python train.py --n_layer=17 --d_model=192 --n_experts=160 --experts_per_token=6 --d_expert=64 --d_shared_expert=0 --activation="swiglu" --moe_layers=[5, 6, 7, 8, 9, 10, 11, 12, 13, 14, 15, 16] --router_score="softmax" --normalize_top_k=false --routed_scale=1.0 --balance_loss=0.00475 --balance_bias=false --init_std_router=0.0172 --lr_router=0.000759 --n_head=6 --n_kv_head=1 --head_dim=32 --vocab_size=16384 --norm="rmsnorm" --norm_place="pre" --norm_eps=1e-06 --positions="rope" --rope_base=10000.0 --rope_fraction=1.0 --qk_norm=false --attn_scale=0.177 --tie_embeddings=false --parallel_block=false --init="normal" --init_std_qkv=0.0361 --init_std_o=0.0 --init_std_up=0.0361 --init_std_down=0.0 --optimizer="muon" --lr=0.00207 --lr_mult_o=0.813 --beta1=0.9 --lr_head=0.0108 --grad_clip=2.0 --warmup_steps=200 --schedule="wsd" --decay_fraction=1.0 --decay_shape="linear" --final_lr_fraction=0.1 --batch_tokens=65536 --seq_len=512 --doc_mask=false --train_tokens=650300000 --steps=9923 --dataset="wikipedia_en"
Below are experts of layer 13 (counted from 0) of a mixture-of-experts language model. Rows are named router (the router's row for the expert), down (a neuron's output weights, with its number) and show model dimensions 0-191. Each number is 50 + 15 x the weight over its row's rms, rounded and kept within 0 to 99.
After each expert's rows: "raises" lists some tokens whose logits its average output raises strongly, later layers aside. This comes from a sample of Wikipedia text that the model never trained on.

# expert 25
router:98 59 53 51 38 33 88 36 45 65 44 36 51 43 85 54 63 64 37 71 41 58 21 52 35 41 55 74 58 74 23 57 28 52 43 53 46 62 64 64 56 37 80 52 40 55 54 62 38 31 54 59 37 76 55 21 53 42 43 63 37 43 67 53 67 37 39 59 49 52 64 44 60 71 64 49 55 31 51 45 49 55 58 44 74 40 40 29 60 64 77 57 45 43 43 45 51 71 31 34 43 55 42 59 40 55 36 75 66 47 64 34 45 60 14 43 41 45 73 74 55 60 21 40 15 67 54 54 29 43 45 45 64 41 74 43 22 70 79 37 65 43 49 30 49 52 43 45 45 41 33 41 59 55 37 37 41 45 39 65 50 29 43 55 52 45 30 44 46 58 61 75 61 64 83 72 62 70 67 65 72 34 44 52 22 65 71 61 63 51 84 50
down10:76 42 32 37 66 51 58 67 37 48 38 58 40 34 35 46 35 54 40 38 74 53 69 60 39 65 54 12 52 52 71 40 40 75 18 66 46 47 37 59 69 47 61 71 26 67 46 37 33 34 45 48 64 30 36 36 23 39 30 48 48 73 61 43 56 50 47 58 50 37 50 42 56 46 70 52 57 48 70 28 66 44 09 50 82 43 66 79 27 53 58 54 71 34 47 50 58 46 64 57 48 75 59 53 70 30 25 65 61 47 50 52 46 66 37 32 52 41 41 40 52 56 73 36 18 58 65 77 69 55 42 59 58 58 56 26 55 72 38 55 58 72 35 75 74 24 57 68 48 55 73 65 45 20 51 51 55 71 65 48 15 20 77 56 63 50 52 67 47 34 57 30 75 53 73 59 37 44 32 57 33 66 60 55 62 48 64 40 36 60 47 35
raises: ",", " at", " (", " in", ";", ":"

# expert 77
router:65 45 74 76 37 60 51 57 60 60 49 73 42 53 49 44 65 48 14 31 65 87 38 54 45 62 75 50 40 28 53 55 78 57 68 65 58 34 42 53 65 63 57 74 44 60 52 30 46 46 79 78 39 34 20 24 59 47 67 82 49 43 35 66 47 44 33 42 37 46 45 34 53 62 59 61 54 65 80 63 39 64 48 48 61 46 57 49 45 59 35 47 59 41 48 50 11 66 57 50 45 52 63 40 66 58 48 34 45 44 32 45 55 82 13 41 35 31 51 50 38 46 36 65 68 63 55 38 66 66 36 57 49 63 31 21 49 04 72 39 55 38 46 48 73 20 35 42 54 27 41 48 38 55 39 49 69 29 63 68 25 62 70 48 48 70 47 28 56 40 58 31 60 41 41 38 40 64 36 61 28 76 55 39 39 33 50 51 65 20 36 49
down0:55 60 19 67 67 45 33 68 49 29 47 76 26 20 45 44 60 27 52 33 27 57 81 41 43 56 05 31 36 61 39 65 34 38 34 55 72 23 61 49 29 41 54 31 58 43 46 29 47 33 23 48 35 54 98 36 44 50 61 48 55 59 47 54 57 60 47 49 64 71 59 46 55 50 46 38 04 45 56 29 57 55 40 50 30 63 51 34 53 62 50 55 47 56 37 44 69 61 66 60 64 59 30 64 52 74 31 63 40 54 48 48 52 27 41 76 50 62 66 50 43 49 72 66 45 64 25 41 42 37 22 62 56 22 50 55 55 31 48 61 58 78 39 40 66 12 33 42 74 48 30 36 48 74 49 40 44 20 40 48 43 57 49 32 55 49 43 71 29 28 51 59 33 22 55 45 43 59 57 36 45 48 27 47 35 47 72 62 45 45 47 51
raises: "ate", "und", "urn"

# expert 122
router:65 71 64 52 53 53 42 56 57 68 58 49 57 40 18 84 56 43 23 44 72 40 67 59 50 47 62 63 52 61 66 66 33 12 40 67 47 69 66 36 49 34 43 32 53 62 64 58 51 54 72 34 25 38 40 67 51 35 45 28 58 61 53 51 35 48 47 74 36 68 44 34 44 58 36 74 41 63 49 46 30 69 62 44 53 54 34 54 72 36 60 80 53 49 55 51 62 73 60 52 28 69 52 55 36 50 54 48 47 51 50 21 73 34 57 92 24 47 40 43 50 50 19 47 64 39 36 48 31 21 41 65 55 69 54 24 67 61 27 34 42 36 78 29 32 50 21 31 58 21 38 44 59 29 19 50 44 36 38 58 84 33 60 30 64 37 44 33 44 62 47 51 48 79 55 09 67 48 35 44 65 64 55 55 42 46 37 60 44 56 45 49
down0:23 24 51 36 33 64 52 49 46 29 75 66 33 31 69 67 54 57 72 45 63 38 45 27 33 64 44 69 49 62 45 22 58 35 56 26 80 38 64 38 19 33 37 80 51 58 30 44 83 48 42 54 68 74 24 22 33 44 86 67 52 45 28 33 51 54 31 66 50 55 46 46 33 48 70 60 38 43 76 45 41 51 29 68 49 63 45 67 53 44 67 55 21 46 48 53 24 51 33 64 64 71 41 48 39 28 51 38 54 59 41 57 22 66 37 29 56 65 47 45 65 66 59 46 43 73 44 58 57 42 82 52 48 63 58 44 86 39 28 39 21 24 43 53 63 57 52 46 56 34 62 65 51 54 60 40 40 59 53 57 55 45 42 55 68 29 51 52 36 64 38 43 55 68 51 48 42 60 53 22 78 36 16 63 55 29 74 50 48 48 69 46
raises: "ord", ".", " by", " as", " in"

# expert 143
router:79 40 52 57 46 34 61 58 44 53 50 59 73 37 67 78 62 73 08 46 79 66 37 44 19 62 76 57 44 64 48 60 35 33 49 43 45 61 63 47 43 27 92 55 56 73 47 57 53 52 56 53 52 55 47 33 42 35 40 53 78 47 55 76 75 23 40 71 57 75 38 20 61 41 35 53 80 45 52 46 51 73 46 35 36 40 45 50 16 56 80 66 59 55 37 39 68 73 43 52 74 50 51 52 46 61 54 77 60 45 60 38 47 29 81 38 63 50 51 58 60 51 09 33 31 62 52 54 43 41 48 78 53 63 53 42 52 64 63 47 54 37 69 38 30 83 49 31 45 25 63 52 79 35 40 55 54 50 46 46 81 21 69 43 49 54 56 37 65 35 37 42 24 62 66 43 61 57 50 44 57 45 50 31 50 64 60 65 39 60 43 44
down0:51 33 48 36 55 63 54 63 70 65 41 50 19 71 44 71 48 00 52 63 35 41 57 28 69 45 51 42 77 45 72 72 64 36 36 39 44 70 48 34 58 36 32 57 42 53 81 49 37 64 63 66 64 58 38 53 39 43 81 22 90 52 32 42 42 52 50 71 56 49 69 50 59 57 67 73 38 52 46 40 29 48 34 41 39 56 50 25 49 73 42 58 29 53 43 51 62 46 43 86 20 18 60 45 44 44 56 40 62 32 29 28 46 48 56 56 41 71 75 69 61 65 69 49 60 76 69 45 45 59 34 36 40 53 53 69 47 39 38 55 30 53 26 53 59 28 56 68 53 65 54 68 35 89 41 58 34 54 44 56 62 37 33 35 61 49 61 26 30 39 52 49 27 50 50 58 40 50 56 47 86 36 54 63 43 49 31 36 43 28 63 56
raises: " and", " (", " he", " they", ".", " she"

# expert 132
router:73 49 29 40 68 58 40 55 19 36 59 54 66 85 75 45 48 48 42 56 60 60 37 70 56 37 48 70 62 79 64 37 41 48 68 23 34 43 49 60 79 60 66 54 35 34 70 40 56 72 32 44 23 33 53 25 58 53 31 66 55 50 37 52 70 83 47 33 38 52 69 55 61 47 56 71 56 30 44 42 65 38 48 43 69 17 59 58 37 20 40 81 59 35 54 54 22 60 58 44 57 64 47 56 55 71 28 46 69 35 62 63 72 37 36 63 51 53 60 44 50 58 46 47 65 51 41 42 44 63 44 59 68 62 32 45 81 23 47 48 65 57 21 70 27 44 30 72 54 46 42 71 53 60 52 50 56 68 46 55 26 47 38 75 45 43 37 59 66 11 24 22 60 67 57 17 58 46 38 56 36 47 59 47 45 44 54 42 30 39 37 24
down0:31 32 50 49 66 61 24 78 31 83 45 55 52 45 42 53 20 39 47 66 15 28 40 43 57 83 22 61 44 41 66 46 42 63 56 65 39 61 55 59 45 44 61 50 29 36 71 34 62 62 85 50 60 49 44 37 40 49 47 75 53 71 57 58 58 41 82 43 33 49 08 48 51 50 51 50 27 30 26 32 66 73 48 44 53 58 67 67 55 80 73 51 40 55 59 67 66 22 58 48 57 56 47 47 45 78 26 65 65 62 52 32 17 69 68 63 45 67 41 55 55 37 76 41 41 50 54 66 47 73 45 48 84 39 51 28 60 49 56 75 73 26 49 54 51 30 54 41 63 37 58 54 60 31 50 69 50 63 77 57 56 58 19 36 46 45 60 48 64 66 52 29 51 55 35 28 43 59 50 39 54 37 56 71 53 63 42 59 48 30 59 24
raises: "7", "5", ",", "3", "4", "2"

# expert 124
router:77 60 63 43 49 42 64 73 37 49 32 43 55 37 69 38 46 56 67 56 60 64 40 61 69 68 44 74 38 49 57 66 53 20 49 41 57 37 62 37 85 49 52 62 35 59 62 46 45 41 41 28 52 66 62 31 67 40 83 65 63 43 55 39 49 63 77 57 66 39 54 45 78 68 43 41 64 34 46 56 70 61 50 48 62 32 54 58 28 23 45 68 54 52 38 45 34 62 71 41 33 51 52 33 21 32 18 65 66 34 41 46 35 47 38 17 58 50 83 42 63 61 54 35 76 75 37 60 23 55 24 44 29 28 50 38 56 49 70 63 62 64 49 65 50 35 65 49 57 38 58 73 41 52 43 41 47 60 25 38 30 53 50 68 69 60 69 73 37 22 35 50 71 48 65 38 68 46 40 61 20 50 59 60 52 79 20 68 26 65 24 45
down0:59 31 52 71 52 61 53 64 44 71 63 53 32 52 39 47 62 63 27 26 64 58 64 56 53 50 49 71 62 26 47 57 42 29 73 37 74 30 52 60 49 44 74 33 54 59 32 68 57 53 24 48 43 68 41 57 48 65 63 29 52 40 76 43 52 43 66 59 75 43 66 47 69 23 48 31 90 73 35 56 53 48 41 64 52 40 54 40 58 57 54 64 10 72 45 82 22 88 28 49 54 47 47 31 45 33 66 57 39 53 46 86 68 63 36 85 23 62 58 53 83 56 27 26 46 65 41 61 39 65 55 49 29 48 50 56 35 52 73 70 64 43 52 36 50 40 49 39 38 75 62 39 73 51 65 44 63 71 62 69 57 45 73 53 38 38 40 54 45 51 43 49 56 56 53 54 76 66 73 45 53 69 61 45 34 36 74 32 66 41 41 30
raises: "0", ".", "2", "9", "6", "8"

# expert 150
router:30 27 35 51 67 70 47 34 75 50 49 68 65 39 33 82 43 59 49 32 23 36 49 32 62 50 48 62 45 50 49 56 57 32 20 63 63 64 60 43 37 30 77 47 52 47 59 50 42 26 74 60 43 59 19 62 55 46 60 28 61 59 62 39 41 35 28 62 30 50 67 48 57 49 29 79 52 60 32 48 72 65 31 58 58 58 43 51 39 41 60 62 36 21 49 69 50 77 34 23 53 71 41 46 35 62 64 55 40 47 40 48 52 39 72 46 41 47 42 74 66 64 00 42 35 66 75 36 39 33 45 63 48 45 76 35 70 64 72 18 22 47 48 40 50 57 20 48 43 53 64 56 39 58 33 39 32 37 27 36 83 70 52 49 46 33 59 57 53 39 49 65 38 77 43 31 64 56 72 44 64 48 57 36 44 47 64 69 65 72 35 45
down0:33 51 63 36 54 59 42 29 54 31 84 65 66 71 41 41 55 80 34 40 52 36 84 57 43 49 48 45 53 46 47 39 22 36 57 55 42 25 44 55 81 32 52 69 42 56 51 64 48 76 58 53 35 42 58 55 60 51 66 31 38 28 54 70 59 36 55 62 32 52 37 51 73 43 28 56 35 82 40 45 46 60 45 62 55 58 63 50 63 10 39 46 65 56 79 47 54 55 52 10 64 30 23 52 63 65 23 60 35 35 63 57 74 13 62 39 52 22 62 22 57 66 46 48 44 35 35 60 55 40 31 38 49 28 58 24 52 33 62 72 40 50 41 42 60 59 45 40 65 49 33 30 25 21 49 40 57 32 21 47 35 51 51 57 36 52 66 33 63 44 66 62 82 51 28 41 55 15 49 48 38 49 66 38 31 54 44 57 52 70 58 45
raises: "ness", "age", "ment", "ation", "ages", "ure"

# expert 68
router:78 34 40 58 35 44 79 59 30 24 36 69 42 57 74 59 32 45 56 67 42 48 24 47 58 48 45 69 40 44 52 62 47 05 45 49 55 36 41 41 69 51 65 51 34 64 57 57 38 42 73 42 29 62 41 47 79 45 68 58 37 16 73 56 77 72 50 52 75 36 71 56 66 48 60 47 66 47 53 71 45 59 80 29 50 21 76 64 37 34 38 74 47 42 64 34 29 63 58 64 43 47 46 46 50 46 52 59 67 46 51 37 18 51 36 36 51 33 83 44 59 75 62 30 61 47 55 39 44 50 39 46 40 65 42 34 47 19 42 58 63 55 52 46 50 40 70 61 55 24 59 63 51 36 63 40 55 54 15 44 27 36 52 71 54 76 38 65 35 19 57 42 59 56 44 36 54 55 51 64 19 28 68 77 47 56 28 59 24 61 38 43
down0:43 30 56 38 66 47 47 66 47 59 47 57 61 47 18 33 37 35 37 37 30 39 39 57 60 70 41 42 40 31 68 33 62 39 64 53 56 35 52 37 41 23 56 46 58 30 50 51 43 47 60 52 40 38 54 58 64 52 30 61 44 29 37 72 35 54 49 46 67 61 59 35 85 23 53 62 19 57 60 18 55 92 38 37 48 31 54 65 26 47 47 47 49 39 53 10 72 55 67 35 50 51 63 61 81 52 58 58 22 58 50 53 28 69 58 45 32 65 67 35 79 55 41 42 47 41 59 38 66 77 43 41 62 69 52 35 30 40 32 73 54 37 69 57 78 79 62 42 42 60 68 44 51 59 24 48 55 60 50 40 69 70 26 21 38 45 60 21 33 44 32 58 51 60 37 27 44 67 61 19 49 60 59 53 26 56 56 48 62 45 71 18
raises: "9", "0", ",", " |", "3", "4"

# expert 73
router:58 63 63 45 45 24 45 57 60 25 54 53 54 58 78 24 38 55 26 44 67 72 76 55 58 65 58 61 42 64 65 28 44 61 57 44 48 59 38 42 65 66 64 47 69 42 54 62 39 39 42 34 63 40 54 64 55 50 29 40 34 52 47 70 72 60 50 29 48 51 61 78 38 35 39 40 65 53 87 31 43 62 38 43 71 43 23 77 45 77 43 55 57 37 38 27 33 71 59 50 28 47 36 36 39 62 78 28 70 42 61 54 64 36 29 52 55 27 85 61 61 49 66 32 44 32 60 45 54 36 31 60 46 43 60 50 54 24 47 23 53 64 40 67 15 34 34 69 31 13 69 74 39 50 66 71 43 70 49 61 29 48 66 48 60 66 74 50 60 12 44 41 49 38 65 30 37 52 44 52 31 74 78 49 43 43 32 45 37 48 41 52
down0:38 66 41 54 22 83 79 54 37 78 35 66 75 29 82 27 57 42 57 41 50 76 34 60 46 48 56 61 74 43 23 62 63 44 24 44 33 59 32 45 60 52 40 50 77 54 47 37 41 69 39 50 57 42 69 44 52 71 26 35 47 72 75 61 15 36 37 23 25 58 67 67 29 58 66 78 38 78 24 56 49 59 62 58 64 70 47 61 58 31 52 59 84 75 63 64 59 34 38 33 41 49 42 50 60 56 52 36 34 59 66 40 48 20 62 43 63 59 48 23 49 52 59 53 51 57 73 44 42 57 52 54 84 46 46 48 34 45 53 58 48 72 46 75 31 53 64 47 54 41 05 38 39 51 53 35 85 69 53 56 51 60 58 58 34 48 62 49 36 62 40 37 59 34 31 55 62 49 55 50 45 63 69 50 58 37 56 53 50 34 64 32
raises: "1", "2", " |", "3", "4", "5"

# expert 62
router:42 67 21 35 23 36 47 60 46 40 55 63 70 45 63 38 53 67 45 41 74 51 23 60 39 73 68 33 61 65 50 66 74 39 47 47 39 48 45 71 42 49 67 51 75 51 76 59 40 31 57 46 44 26 67 54 47 52 26 37 14 62 39 34 58 58 42 30 52 41 56 68 63 36 31 71 65 26 66 34 84 75 19 37 57 51 48 66 44 57 58 53 47 43 44 70 57 65 55 46 27 53 26 29 60 59 61 39 53 54 64 61 75 47 31 28 51 44 58 60 47 48 69 27 39 61 61 42 39 32 45 70 37 69 24 54 76 35 41 54 81 62 49 31 38 34 40 61 43 45 27 43 37 41 65 55 27 59 34 47 26 57 60 71 48 67 56 61 42 33 20 25 31 54 73 65 39 48 34 11 29 64 60 49 40 56 64 49 33 49 31 75
down1:64 58 42 39 61 61 76 59 48 60 59 49 41 48 64 58 46 39 35 75 63 34 46 48 77 70 56 38 60 37 48 66 50 51 69 47 62 22 47 48 72 40 40 37 55 60 59 34 59 34 99 55 52 52 75 45 41 47 53 44 36 52 55 61 64 43 48 27 63 35 61 44 50 55 63 52 40 44 45 58 69 56 46 45 58 41 73 45 13 34 53 46 31 39 41 37 37 59 46 41 40 27 35 47 52 33 69 55 67 00 51 42 40 64 42 19 71 53 43 15 58 40 48 83 55 56 29 53 70 34 35 54 45 57 52 37 56 52 33 28 65 48 50 53 62 41 49 66 87 64 70 40 47 45 54 54 42 61 72 64 16 35 65 85 79 48 65 48 68 54 67 54 74 79 48 66 34 50 42 55 35 54 76 28 43 42 44 31 86 40 73 30
raises: "2", "0", "3", "4", "come", "5"

# expert 90
router:67 63 43 37 58 41 69 74 50 44 50 32 52 56 28 24 45 74 44 65 55 62 62 30 79 48 56 24 70 53 76 59 63 39 37 43 73 46 42 54 78 79 36 55 43 50 56 54 66 49 43 35 58 57 31 46 25 58 56 55 41 58 53 51 69 29 76 55 53 51 49 52 35 33 67 54 66 76 38 58 45 44 35 23 27 40 53 71 54 80 80 60 52 37 41 39 73 55 54 70 52 47 68 39 15 59 34 41 67 32 45 70 67 65 66 33 54 32 33 45 52 82 43 47 12 52 69 46 59 80 37 52 51 65 65 22 49 60 56 43 58 69 48 21 33 48 66 58 60 56 71 48 59 22 49 39 27 38 40 59 74 55 70 42 44 37 32 78 54 85 43 25 30 65 38 43 75 53 35 37 39 65 41 45 47 43 63 52 52 58 50 58
down5:37 47 56 44 45 68 21 65 54 57 36 54 42 52 52 29 56 46 31 59 44 45 56 42 56 66 52 41 78 48 54 72 55 61 20 27 55 44 54 49 63 55 91 27 40 46 85 29 36 17 76 20 42 42 52 49 38 44 33 59 44 33 35 62 56 48 42 35 54 67 46 47 41 29 32 31 46 70 55 42 48 55 56 30 58 56 58 55 83 44 64 31 69 45 60 30 46 65 67 43 30 54 53 44 42 46 46 44 62 51 46 41 60 23 85 40 53 24 76 52 56 53 55 60 37 49 70 72 37 57 64 49 32 61 28 74 27 87 33 66 28 42 54 55 55 50 35 51 67 71 26 36 55 66 60 58 47 52 49 41 41 49 59 56 21 29 63 37 45 00 32 38 55 56 52 78 41 60 35 86 49 51 45 52 24 46 22 70 48 51 54 56
raises: ",", " in", ".", " and", " (", " at"

# expert 1
router:36 45 52 43 38 51 57 63 69 31 59 60 37 48 51 07 54 53 67 71 68 58 55 52 48 68 41 53 51 76 65 72 46 40 62 38 63 71 44 55 70 62 71 54 50 74 50 45 58 28 68 45 53 48 30 54 70 17 48 37 23 49 55 45 50 57 47 23 22 35 63 71 56 52 84 66 37 28 55 35 59 54 10 31 61 51 24 66 49 59 66 57 67 44 47 31 32 41 52 72 32 33 57 49 54 34 67 31 32 62 66 24 58 35 38 43 48 48 68 59 58 41 55 42 72 64 29 68 41 40 49 49 49 35 49 37 80 10 59 63 53 59 39 44 55 38 49 56 21 55 51 67 54 64 59 60 65 65 56 39 20 24 44 70 51 75 76 60 37 48 40 65 54 61 60 31 45 25 29 44 33 57 49 59 38 54 85 49 30 28 33 35
down4:27 67 17 62 59 39 60 38 18 47 51 53 24 24 08 53 43 77 38 65 68 52 67 85 68 67 56 62 40 43 52 50 38 81 31 61 52 41 65 20 60 46 49 72 63 68 50 75 87 53 73 57 63 19 19 54 63 35 57 71 30 52 53 28 79 54 47 42 57 75 58 51 42 55 49 56 45 46 53 29 38 53 48 36 54 70 57 55 50 51 49 60 65 56 39 54 29 44 61 43 68 55 29 57 26 65 37 31 60 48 50 51 46 42 44 69 68 41 50 52 16 61 57 52 28 52 55 67 64 54 37 47 54 33 45 50 64 60 52 41 40 59 56 34 66 50 62 62 45 61 18 50 48 39 28 56 28 32 46 71 40 44 50 53 63 55 29 69 35 76 39 51 33 60 45 61 36 74 82 64 56 58 56 57 32 46 42 46 35 46 83 19
raises: "2", "1", "3", "4", "5", "0"

# expert 149
router:43 36 58 74 33 33 68 55 75 64 51 73 43 32 47 32 53 40 37 62 66 28 89 37 26 48 35 48 58 41 76 61 41 51 54 55 57 40 54 56 77 57 73 58 36 52 61 26 32 44 82 25 53 21 50 64 36 20 52 28 25 47 44 40 45 67 33 35 47 39 68 33 47 58 39 47 68 61 37 47 42 48 66 36 37 50 70 75 48 58 70 56 36 79 43 33 59 71 57 39 38 65 43 31 50 63 58 60 39 57 72 46 19 33 47 71 43 47 55 37 51 70 40 39 58 07 52 50 56 20 43 74 72 56 53 34 46 68 26 47 50 78 59 44 42 45 45 41 49 71 85 55 40 35 57 74 41 39 63 48 52 52 37 55 12 51 72 50 34 61 57 31 73 36 51 52 59 22 50 49 58 64 54 47 55 47 37 42 56 33 23 60
down5:39 38 58 56 47 60 59 34 62 34 67 59 50 37 75 19 51 33 42 22 68 85 28 36 38 25 48 66 54 29 37 47 31 67 67 64 52 48 55 67 57 45 40 62 58 29 46 49 36 53 61 54 49 34 49 36 22 32 31 64 25 57 39 55 45 56 54 37 52 43 30 77 42 66 44 18 59 56 54 44 51 09 65 36 42 23 30 33 46 55 85 57 32 51 55 31 45 50 31 58 61 57 27 34 41 58 40 34 73 48 63 41 50 54 59 63 25 27 70 65 48 51 34 50 52 29 66 65 47 39 72 42 62 57 31 33 61 53 32 62 57 34 51 42 73 47 50 33 53 47 46 71 43 40 52 57 07 37 56 68 72 22 65 62 20 53 76 73 59 72 59 60 60 34 51 60 47 27 55 74 73 48 58 33 41 33 55 56 55 23 39 40
raises: "ort", "aled", "ile", "ild", "ley", "ola"

# expert 82
router:61 47 42 50 80 63 18 49 65 64 37 66 18 58 60 37 38 43 27 31 62 57 54 47 38 48 68 55 51 64 55 53 51 44 78 31 26 49 50 57 36 57 27 67 64 52 71 52 61 74 47 57 42 26 50 62 71 55 46 59 52 60 60 49 50 57 36 41 39 28 41 68 48 61 19 66 37 38 69 61 54 51 36 51 62 41 35 52 46 26 15 55 54 61 60 41 41 29 59 49 38 52 75 50 42 56 46 47 77 40 26 51 42 73 44 63 70 51 65 47 45 75 04 49 71 64 62 60 52 46 25 56 59 67 70 52 81 44 65 38 73 53 45 81 69 40 53 40 62 67 47 42 58 78 59 45 75 39 71 44 24 40 59 64 28 42 61 51 44 15 38 53 62 36 40 18 63 49 34 35 53 50 28 68 42 38 68 17 76 58 28 55
down0:10 52 13 52 45 42 53 19 36 42 71 65 44 56 66 63 56 45 70 69 41 39 50 45 51 65 29 48 61 41 24 57 64 55 40 44 63 32 42 39 68 56 44 40 58 55 49 75 55 48 43 55 58 75 49 05 30 56 41 51 51 65 52 72 38 47 63 70 55 47 27 43 49 58 36 46 56 34 62 61 50 54 65 38 39 55 67 17 45 47 91 52 42 56 25 33 36 53 25 51 62 46 42 49 41 45 61 53 39 58 37 58 31 56 50 55 45 42 40 35 44 15 83 79 61 23 55 45 50 53 54 49 49 39 58 45 38 22 55 69 38 60 49 61 19 69 68 32 37 56 44 55 38 23 34 28 56 58 62 54 71 37 40 39 65 40 42 48 38 45 64 33 46 35 90 98 38 62 44 48 49 52 51 34 47 70 52 69 82 25 62 44
raises: "-", "Note", "|", "The", "===", "O"

# expert 115
router:53 49 55 36 50 52 10 43 67 50 60 43 52 43 29 26 20 53 56 44 32 35 40 43 47 46 68 38 48 35 62 15 56 48 18 38 77 24 21 68 62 80 74 70 32 45 65 63 46 46 35 49 60 45 74 64 62 48 47 67 34 20 41 34 51 56 66 37 54 34 65 68 40 55 80 11 23 72 62 45 43 47 23 30 62 38 24 52 59 54 57 27 59 68 50 36 63 35 65 45 42 45 34 56 71 34 41 48 56 48 69 57 59 62 52 41 61 34 41 27 34 57 49 48 24 34 42 41 67 51 39 55 38 79 35 53 52 79 32 64 39 49 56 58 43 52 44 40 62 77 48 58 38 56 45 40 61 64 44 42 54 38 70 56 52 66 20 58 72 90 48 53 52 70 57 60 69 68 59 43 78 48 47 52 74 48 55 48 40 23 62 40
down0:48 40 61 40 72 72 39 53 67 49 89 60 73 26 83 59 22 37 51 35 35 81 51 59 48 55 45 22 60 44 61 56 31 76 19 40 69 67 39 65 44 25 57 65 80 65 49 50 30 41 52 58 42 66 59 67 73 60 47 22 35 55 40 71 68 57 47 60 68 46 49 69 40 45 42 38 52 59 57 62 43 59 56 86 44 38 49 59 55 36 51 73 38 54 41 43 64 85 65 69 86 15 08 57 43 51 52 59 52 51 42 38 35 47 40 38 40 63 71 59 51 44 41 60 61 64 42 53 39 67 39 70 42 65 61 55 51 55 62 50 27 19 44 73 60 57 70 80 40 48 43 46 52 41 58 64 75 53 48 49 36 57 33 30 30 69 38 39 56 25 48 31 42 43 53 63 63 54 56 49 24 42 36 49 45 58 66 52 58 57 22 71
raises: ",", "\n", " and", " (", " in", " with"

# expert 103
router:33 40 71 56 40 42 30 64 49 37 69 61 71 48 36 49 29 47 46 54 83 52 68 56 49 61 64 80 64 46 57 43 60 34 32 62 59 25 58 31 54 67 61 57 67 57 56 31 34 61 78 42 68 85 44 78 32 59 61 26 50 52 52 61 48 43 52 48 57 77 49 25 36 60 49 74 61 71 57 47 55 70 23 53 48 57 38 80 60 45 69 80 56 49 42 59 83 78 53 43 44 70 44 29 16 50 71 71 66 61 56 45 72 66 52 43 53 41 47 47 66 36 34 67 37 50 55 62 60 54 66 57 28 48 69 13 66 66 52 43 50 24 43 34 29 45 39 33 46 52 38 41 47 28 46 50 25 28 46 55 88 40 31 32 53 28 27 39 86 63 58 45 43 44 57 49 58 43 16 56 58 44 54 28 46 49 43 42 62 57 54 35
down0:43 54 59 25 73 83 46 51 39 67 67 70 59 45 88 59 73 51 45 45 31 28 48 63 82 54 33 80 60 46 47 39 64 83 47 39 58 42 44 57 48 35 63 41 29 78 37 64 42 48 79 30 28 64 53 46 31 53 54 52 30 46 43 50 60 31 45 29 63 39 54 56 61 83 69 47 34 44 40 65 59 72 40 33 29 50 42 38 46 22 57 49 34 39 43 35 65 57 35 54 50 64 46 29 27 43 44 38 41 54 59 44 74 44 67 65 52 45 21 43 58 59 52 30 60 58 42 46 40 50 35 66 49 61 30 49 43 60 63 34 25 42 64 69 41 19 59 63 64 63 47 45 54 58 32 65 29 67 43 21 56 38 86 34 43 54 34 38 60 56 49 34 82 20 46 68 19 61 42 57 61 39 52 54 54 44 41 85 72 27 33 44
raises: "ing", ".", "ers", ",", " from", "-"

# expert 30
router:61 43 45 57 34 56 45 51 47 46 62 57 70 63 59 51 52 58 65 54 56 64 46 66 60 44 56 63 42 55 70 77 60 41 69 50 60 45 54 53 80 77 78 65 66 54 76 46 56 65 59 68 29 34 65 44 68 64 46 72 46 51 36 50 31 56 49 20 37 33 49 53 44 47 55 51 52 47 53 34 64 65 35 73 73 28 28 31 36 77 38 54 67 42 51 52 28 73 36 60 45 51 64 59 72 70 31 37 50 76 44 42 60 30 32 42 42 33 33 63 40 38 44 62 77 59 22 40 40 40 47 44 45 53 60 38 61 23 82 55 54 55 42 81 37 47 61 66 36 46 30 50 34 46 32 42 84 72 55 41 34 55 45 69 47 64 45 55 37 00 31 19 61 72 58 44 62 67 31 59 23 64 63 41 23 62 66 68 25 50 70 28
down2:38 49 47 53 58 59 65 58 79 50 46 42 45 32 43 76 56 52 58 45 29 54 54 41 49 34 46 40 49 48 47 60 45 59 20 53 37 56 37 73 47 47 58 57 75 33 57 42 29 29 38 03 74 51 58 45 44 42 46 36 29 59 45 59 67 27 49 59 28 81 72 78 76 50 35 61 20 00 45 40 55 43 66 54 68 32 51 44 24 59 27 45 42 51 55 51 97 67 72 33 43 40 50 51 49 41 45 57 51 71 28 72 52 44 43 46 20 54 38 57 56 53 50 47 29 61 51 52 41 16 18 54 67 45 78 54 81 41 40 34 87 75 37 44 37 57 58 34 51 65 29 62 53 29 56 62 38 47 71 42 52 55 49 39 33 63 54 42 51 45 35 41 53 37 43 51 45 53 43 45 40 53 62 60 50 76 69 56 69 67 29 31
raises: "2", "7", "6", "3", "1", "4"